Weights of a small mixture-of-experts language model, trained from scratch on English Wikipedia.
Experts: 80 bilinear neurons an expert, 64 empty slots to pick, a shared expert of 128 neurons.
Training: a variant of Adam for the experts, 403M tokens, 4106 steps.
Below are experts of layer 5 (counted from 0) of a mixture-of-experts language model. Rows are named router (the router's row for the expert), gate (a neuron's input weights, with its number), up (a neuron's input weights, with its number) and show model dimensions 0-255. Each number is 128 + 24 x the weight over its row's rms, rounded and kept within 0 to 255. Numbers have three digits each.
Before each expert's rows: "comes after" lists some tokens at least twice as common just before its tokens as in all text. This comes from a sample of Wikipedia text that the model never trained on. Tokens count by the router's weight.

# expert 111
comes after: " a", " The", " an", " A", " G", "A"
router:136128126107127106085113161106121173130146090114119162119130141137111137101126155123138162118142086149100178117107156120146089131170116150119137105136108103130144126132107167134130175117164085143096115108115141142113076141097154117159153102121138098148150088059156138086123153103137150159115091184100133096123098082122145119110132109161089158131134086103119111122141112090158126149087153085107150143082163135160090145143160116094122098141131180169114157099092145141141123110184120120136103132088125119138147112139147090135120132118117124107142148117120115115110124116159099127135101116139136143131120144152147141147125140102146140125136128089140113143107197111136166110144119091126120178130133142132083141109116085109088128110115131115117139165094184137122100138113098
gate0:132133153135127167099119144112112125137114158107125138181101095145158167096076128141140095129087117157083110152095128129112133106149123109113084114138132114094129116144115130098113129063148085122113164169084146150110099123107110061152128116150147118147153163101138072112128131162144164091137114126115144123115135099108129112134123168120148121114163113134100117126138140135142154141116125074105120118150105130147138100118123148109134115162110120132128120169096122148109121173165161168112133115156111106094172124111130163131127139159145171146126083126133165136096122171132106146145071112105104099154096124108107152158127137107112099158119169112174139131111090119123106105140091149144162133149137113114114083089109126113108133161159110122139111123148150133089057133159112
up0:129166099145136123113111117129133116128093139137086097127137098080111145119113156090085128149132131099132121069137160160136132121127117105120104202161096121191135172121120123115120134132141138106115122117159171144138116113141117112156159130189152093161119142080158113098135106145129117142158124100090116117081085063168191099114157131128109152145123109130086148165137106124100153160119115072147076135166142161135141186132153149089088146159115152143137121123166106101141140132119109121123116089113131125140166116132113126142152138140115141118156133153099114134134132142141144139113131126166122136132126132141095129144174156163155156132146132150118112152095118078113102151161110118134136133113133144082122109127102069101106129122127097140144143116146125169116115125154113
gate1:129126136169150143123134096126104111117122085171106128131160191159145137157122116158144144131130110140083079169106123166094105148103128138152104114109115111101102068156115123104111111107124136170085134093153095109107117168091121085124181134120092167131160113140129120137111197110094151118129146139132155104108146119115136102109130130138129131126166082103100132131140147128118122145123115139120122114116134155130133108080146149130136132089124117099149154121135110126087130135134146117108108141130113120120082138104122137171152117158128183142158099130077130128133084091099124196124137078142119085123151145093121141141135152104178111125113118138107092112149131086138101134123112129140107073118115138163144117106118091144148170129121149161161175153125127116128134178111164
up1:141136176100130129140133126168117087107147088101113117092099139120134129103144124109150089129145121105134146136137152112101135183115126111108178117113116116118150156124122136126172129123122145134159145128146104160102144152114096114150142139111152150125119146153106134112097160112124115134103112097152125134153159116124141135163150087117109100100137115145107127114141091118113126073095119169131105125088139151145121123137136144127142091102146127121138109116161136149169112089087122125083091114181109107111128152183150122151095138151148186086129117102077154098090089127118119127160146138154116076118141150178126049110139120133110101131098055111115125113133106115117159110142112139152140120076112172128124152168176113156128128158161148102128117124094151104130102131177126
gate2:142142119144119156106119145139115108124117132090154122148110128163142119126092119144169134154130113115145116114118134123112118154116125112137123121090127153093134101084158115147141137080121101144111104124141139168164129149119098090132098142166144157155128146097118105118136121135085143132136111147109157120139101106078074055148139092134161125085110124106127139136117158101101126160132116138151132156143091175127112113140132152106150121140112104115172111146089154171084147113147120165097126124155115099072145159104138152109119102086125107130147080110096179125157133155125084128152108068148118083121118127150138108139143099160134146101138108142111118119140109137134127129161123141088142185106126116079112156118093129173092096133147087136147136144161167190087117144155126
up2:121104094082144121126116124123125139111143153108070163139134125085139104148153179083095100138143118128139082102075140156112116080098150132131096093151119107109142145148140157107101114163125137145121110107121143152083123124111125161126126093134153106115154127091109103131111131131120109183104158125117121125117148090141181131099139146094142123135122073130114105134116126169139126123131108077146099127124155114102121114143140126104145137163152142143156122131119145042183089147138106117149096090085139123127125106128135110142137168159174150148146139125133126154141140153142096105122161203133122159131109148115156127172094170131157106128148136122159142193081138109106121092151116117131110123118115162106139114125129115120163130100090123132147113114152149108134138122160089
gate3:123141157149143110140109100109116159105119121121137143135120113141155160134102090123142183126051118161080088131138169116153114170174111137146123145095109086124124116138149107067123124123103099149183097116086090154117114126121079131134111104139082122123092097102124127130098151114126136133122151138144128125099141106149129134104123101125118165125142095098117127148124133145190089121092152123090146069109105113114101164127152118135111148150126144115090117137132117124093140119139097152125155159111155153138092117149104143097090149126102129147126135152127151118094094138130115170083095127159129119170095167133148128103117160106150133126132126127148117137161152114158144098113162131165109123122118202155135093119103152122132140108067127133146150120158139102097136174099141
up3:144168165081124105147111149122132147090112128145160165119114146137107126145119105165152128176098157088123125120098142108164135113155095106196132098107139129123121096098128106069148113124080108130169104127108086146130138111157129153132049142138099120156099088106113146109084130133112145151148140092122090132139110129107110105130106166163121128091126138112101155120129139166148121080115102138099114096134078116117130155151133126131129137137144127110093126166135114111114181108125115162093140118151103147135124130127117127116084156155115141115139163106121143155108124157130121148127118199118136127108111167145118112164133141092114127114118125161159118137145123118086164108076131131141074121097078139151106120135114152110141139130088130109137145123129187145082159140092125
gate4:108129137137140120112112149125124093144076129149111121097141168134161088131106141103168155108127133139094156076127161128063159140132126151114136124166127121121091083165139120167119122130133100124155167120134070133182101134142139151085161105189084105160110067135135139187122122127166095132126171129120096138082148128099141083096119082115130133127106109139133105120132128164140146104103123112103133100124185107096125144097131126124108138100102130107141132117140128162136142161149098111100121141159152155136108103171121108119124131106144143148109140109122126171087116102137113113119119121164120115141152150136141133102125121147092120141115111136151150139142133128144185136105126141105149112166101171121152145097077129129157112117120169121116167076110150109125114078151138
up4:148117088119116126131138131138123125068166148118128133122118082067141157162161135126149123124125133161169122182122106124158083138167175128132112124064124146113124155113118127119130097097128140125130105129106155157089134155105108103115103130121160109155160165123102099095144153132101156125160110113102099118179148109096143100156130137131162154101170108084103155169146135112133155124162128147160152123139116124126129115124123128139142111132127136171175110146095104138104156082137125163155101094159080105125112119078134120109118126145123105145112079144109120118134136153070148122174162106119148106129095054148135142180108141174147127086145154110102092107140119132101092151111090143130145166119094116094128122126129111104120133131132120120138116130142112150099137148135125
gate5:135103170132129118129122128138144148113159112111131120148095122144105125128114131131134105112078145123105166130166124134143055127128154073144108194128147150161134158108107136132093096114163094123148129092082122150142117089149135094103119098122154125158090140131117125105137118119148156118114125117147098124128157109111148151124139151103131130146127097117138136139154119123161116124105114102108142096167152133138114161125111115116083091138138172120068152133128165164130175100134084090149133160142133150143160173138162091133084151161126116135094164111190103145113127113120118145125122127133100115083083096087112121126142072126098085137138110115129116126143104147166144107115123122143160100155157136188111124084123117119137122153150134139162161129158089089147095113173110
up5:123130117125142108121121105115142142111129142165140159114098129099149118152127107123144131130115115152104141158109135111118115105145097109134101097087147162086154141129114131131174143133086121131092103126099116106129136110155110134133114134129121117115107079134144159094101139087141109146118115149128142125136154092114129107105101138129113118097094162120096114149145186140185101071136077129162179188140128143093099102121130116148123122133112141108124111130124105091115120115112110129142173100094148149107129145110152118133141109120151106111134106102125128106122115133159102125112132137088112163077102161120185153164075141133131158103168114148121076121155144124107178134131172120115116158107141120093128084084102166176132129157124124164157117181179112110163153078091094
gate6:121112085155136124113118111134153106096073116147129161062120134146130086113108085130190193103138110141132148086177158118112129143153101157117107166133131131097154138167166089142181135161141146099114119141132157088118099098126117155120103131175139099149134112101119137148129138132140140172116164131087149135088150109094151148117123116134109130128108165159132134159148122145129142129135120120139143110159121097119136138172148093127119088158078161164138127083172130078132098135124144126143146087081106152093125120138142116135159135098113105112112156135160091113139165122109108108146131137131153149164120134133107152103124128130132172140129135150085116147126111081157134127101185103142119166105087132125138128121120156101100087114131140097122112141107150135156107092123134
up6:126092116144121129121129108127158112123132129138104150090134151107095120085125088192121156111113145119117166098187123080174107117118128127122132164153150137121184137159172156105159117121102130098137119121136119132143132101146173159138078128167169130157092126140130141121166150164175104159149130119129134145083133111071163139094183142131111128150109165122135160148116105097131156108121112110135129110154090094155119164144133141098096114139119180163145127115137154144128111097102177089101128094096112167135128177139132138116127117126146097119115168151142070122160177100122165139134103155104141176141142137115102115125148127117154137131113107108107126140156088106116145131133145119108130157093113140168106080131175128097092113111137125144125144150132127109141116116124127
gate7:120121074100139109129138156109140106092135100158085151127127155143106118155163129117165149100076110136126129109104148123095119112160113130121081090135160141101122118113116143131140139133108127153125159102116138118120128104087121119102146145153114144131129129122117126108157143065118116112123130145080153077064149093139111159124131143113158135130126080130130145102097181182130169137109123165140165119084172121125102116155106118135134113156163138109160160133139133096086096134163161121153074125107129150144125160108111083124153111115144138091118126093133114170168129091116120126139153150148123124130186132130175141123128144108076124097160117131154167121108122109107131106150147096146132151149130147180146127100090149112191110130128162146115133127138073137162129130143114
up7:116140132153131088124123131169145098134133129101144100106132150175174127123134153154134153149128139124124121089136088143123108159129146088120163174163123075152137075182126122117130158115200123147086140118118090128118150132132148143113116114100133109138174138167090127148111073145115126123134153095165106137086159136111139157142088075135120109114144146126139108128161111086137072097145113108119118101153125130135117122104129097161120123137113095141127157114095130122118123136105138137098128168170155133159133131166142156144090131119128118110116123105107129083133123122145138163153052122129117168123146166095096117095126106085138168135108125118111116148141114130149143089120155103078165134137179117118134120197132139175109112113120106108120173160133123146132124119114128
gate8:123119103170124109131117101146113123155153111123127099126143154132065142132124141162100126177138143116166165136066145125116087144123147177163102108085161118104143136108132133167138136114145112099094093100140154165119134125110174147131151127116114156130119113118135046088135149103119135150155163139106145111134120171111118153117136161137087117168110080144133164110121155131179088136162120130108110158105108100154132104154111125107145093141161135121131102140128144126081133092150141118116165158169080146108092174074112137191118134130136117106123146132111103141147145134143121145150146142099132161087140111127158103107156109147126106122129101110105109177154119122109127116133137128162129118090142166145115093117146117152173152122147108116091127164130097102127107141135152
up8:122160127125139099144115144146125134126150108099118151119169134127121129137147120144112114145129134140118107142090113161139120083080109160089166088129144143143137162085105135138158115123128114149127080104163154109123202133157151127144138139124131117070106158119111110141132094112125133137139150113084150097119103141119103159105142136152127137155136125156126145107098120151104101110118136139101117146138114124105107136189113151143134136129159122128096109130151127150166087122115127062093150114158135120144110164132146170166116165163176095083124181107081121142126155137150097144116115178110105153115113113132109135083138096122107101138155108107114128117148116126119150124148160136132154127112200083150100135169178119155158152152169121150163109148169146136154087148112095
gate9:148087097146126152148134151154128102133115115149136142094097121158140112149141141147123108094118135090172151165129113132133127152070117097156166182122160097189122144145126095091089164155098121146157111128134109108122120096093114147115130139112133177121143148140126089146122144108120134112100144133155119130129099121141117181127144105069137086169118129120146107144147070157095122089139143109085116100132122127146143176080095113179145105108140120112188141128089120133152140140120129122104140146116158202128109109155103123125113136125130161100130138140155111128124117070121129123119137159142124113155124136120170100124158131140156073112099135096087128111105110108160102130128131134133128127144147167154144102145166140153128176142136173118114139099122124081108161122151134
up9:125153123120113101117150077136134116097129113109110087129145084153124114101168104127155138132104113122116143119123117129113139138171143195153139133115125198116148135116145161126155145123148124124157136119144129150121130093135163140121096136121102125167101133110099138154150151120149151151096123163153093089140163092099071127108116118152110141122119135125175144114132168129169108190083151143125187104102104100134107084170134151119055129166141108122111118128165140152110101100118141145135121110170161119134166129125143106111141124149095112129171163156112143138100158150163163108138126129122111158146120136135110122075124087119091167136125138133145186122132119150134125066107142116155139098123125102132104135149104149147120081128135093117118108135126069117161112115148109
gate10:118155120084131116120136140112128118117113158167136139119154149164116119127101113151098138136096135123130146093157098150128157148133124144128131176147117176134182104082125109120135135161118117140145099119138168125132116146121115106168159139113101134131128157096131098109177113133128122149099147157145141069102107113149127138126148119139093118125095160145163155127089142113150145128108159107108085157119096120133131077162106099155147135148136157148105103088124118068135093147124134151092138110081087099137090193083165135166128119077099100118138189121093123134165148109144108133151155150125134158108123188117118132187133141156142132088157160143119136137148147093137106133144167105134113155112165124109122153147132102116112141100137123124123102160136148169132106129081136
up10:131159114133127127131142116117126154137101144094139095136098147078132173104139163108127130102128122111130131119128160098140099139137126128172117139129110083163118113104168066114112132118103134120123111129067142161126140118124120127123124109144112115103125129128161118147142120118120169134171065135146121196113142141086107110115137131123120130123144121131117136146169115114111149135119093129164110148149134145158139174091178180107160136117128124138099143153152118198128174110152134091154080157137156123118108090145072117093105162150116112129139102172169154160076110160105123139140125099136164112150151118153159130122171128112136114101171149135176124133121097107137151156086141142167131141163108118108129099125101111097141095125117120094147158114123104077112116166152120
gate11:132157145139107132118155144139115121142139142112135143198120144121098165134117116082094121167131114130085139160131105176134157113131121126086131127156151160121121104109116133161105111066140126152116152115114128099099147150083085079085166148150129135097102121130108113108131111118101137096125115121113145099173105135132138121115111149144154141124147102124161115116131135159078084122129156145149137145139118171142124115112115146114113142136150117110168164113148110199111159127135131130118130113174141160144151121117094136166159113103146174093156100111113103094136109142133155130139085100165163111080144075131108144103156127175127161120116121108118122101133072127120080146177119103135116110112143150154100152111146121145124158158138113118134146169159073125115151165148162
up11:114131138091126131118176130138123144102144135126132134135089140137123130128144095092104120145139123138121148107142184103155146084150136110166101139125136116123159108055106111068113130127117084096164110125133163133153104117111081156138114131206107097135089069117080135112122183115153155190124113105119118119177106143171136102140144136152137154138129097146162148150170089149102139090138119140168101148107157122151126159129153136103141141155149145140143138130126130116173138125115155126105100113133122146153158111154099130135112114165160142120139141117114177095117109133150147105108131166140149126084112076218123110140156121161124138144116101129112100140129123150148145112119164125144112148135128143132119148131121124115094144123097158141146169138128157129080137127138109
gate12:151164143150140126139100095112140146128063115112127126097133145144131100094084149137134142086115103116124117109136132130136096108145123145087151121136120144111078183136141120132147179158167139118128141141142112141138099132122160112113120099033095083120126148117130119132163111174128127140133122153157098154122171144100097113139130163133131138081101156128064121152138159135148132122117060085115156128154135102095155095129168167133166141146120148147141139143154144129127125127127120131098099111144121109105145076157113162096135118105144093140095105131129126153116092132136063138114114134079117133121130188090128106173123143143140102134153147131150123158126125136151159131093149162124117137147096098091094135119143142133155117127087133142155125120135107181126090142144123
up12:134117176166145115115132120134118089127075135116135107097125115119141143095126142149137110122136140114144109139126191138124154117104138109131145165097114075118083137113108080165148148167079145125132154142112121176121140156151140113135139118139172078123154126149136148173088156112102173145136138138124153201101141120141119109156118153113130123158114107100102099116113131126132132111139121154111141118121138184108131139104152120142192162098119112121122076111182119165103071175104154114123136131091115096132108117139081179106120095132113146169120144106148162116113126127101100158079137089122139146126145099159088113143114157122138131175152073134136129146094136143127153133110133135121137138107108127074142128110125137145126110133065151131138128098158134114130108139125119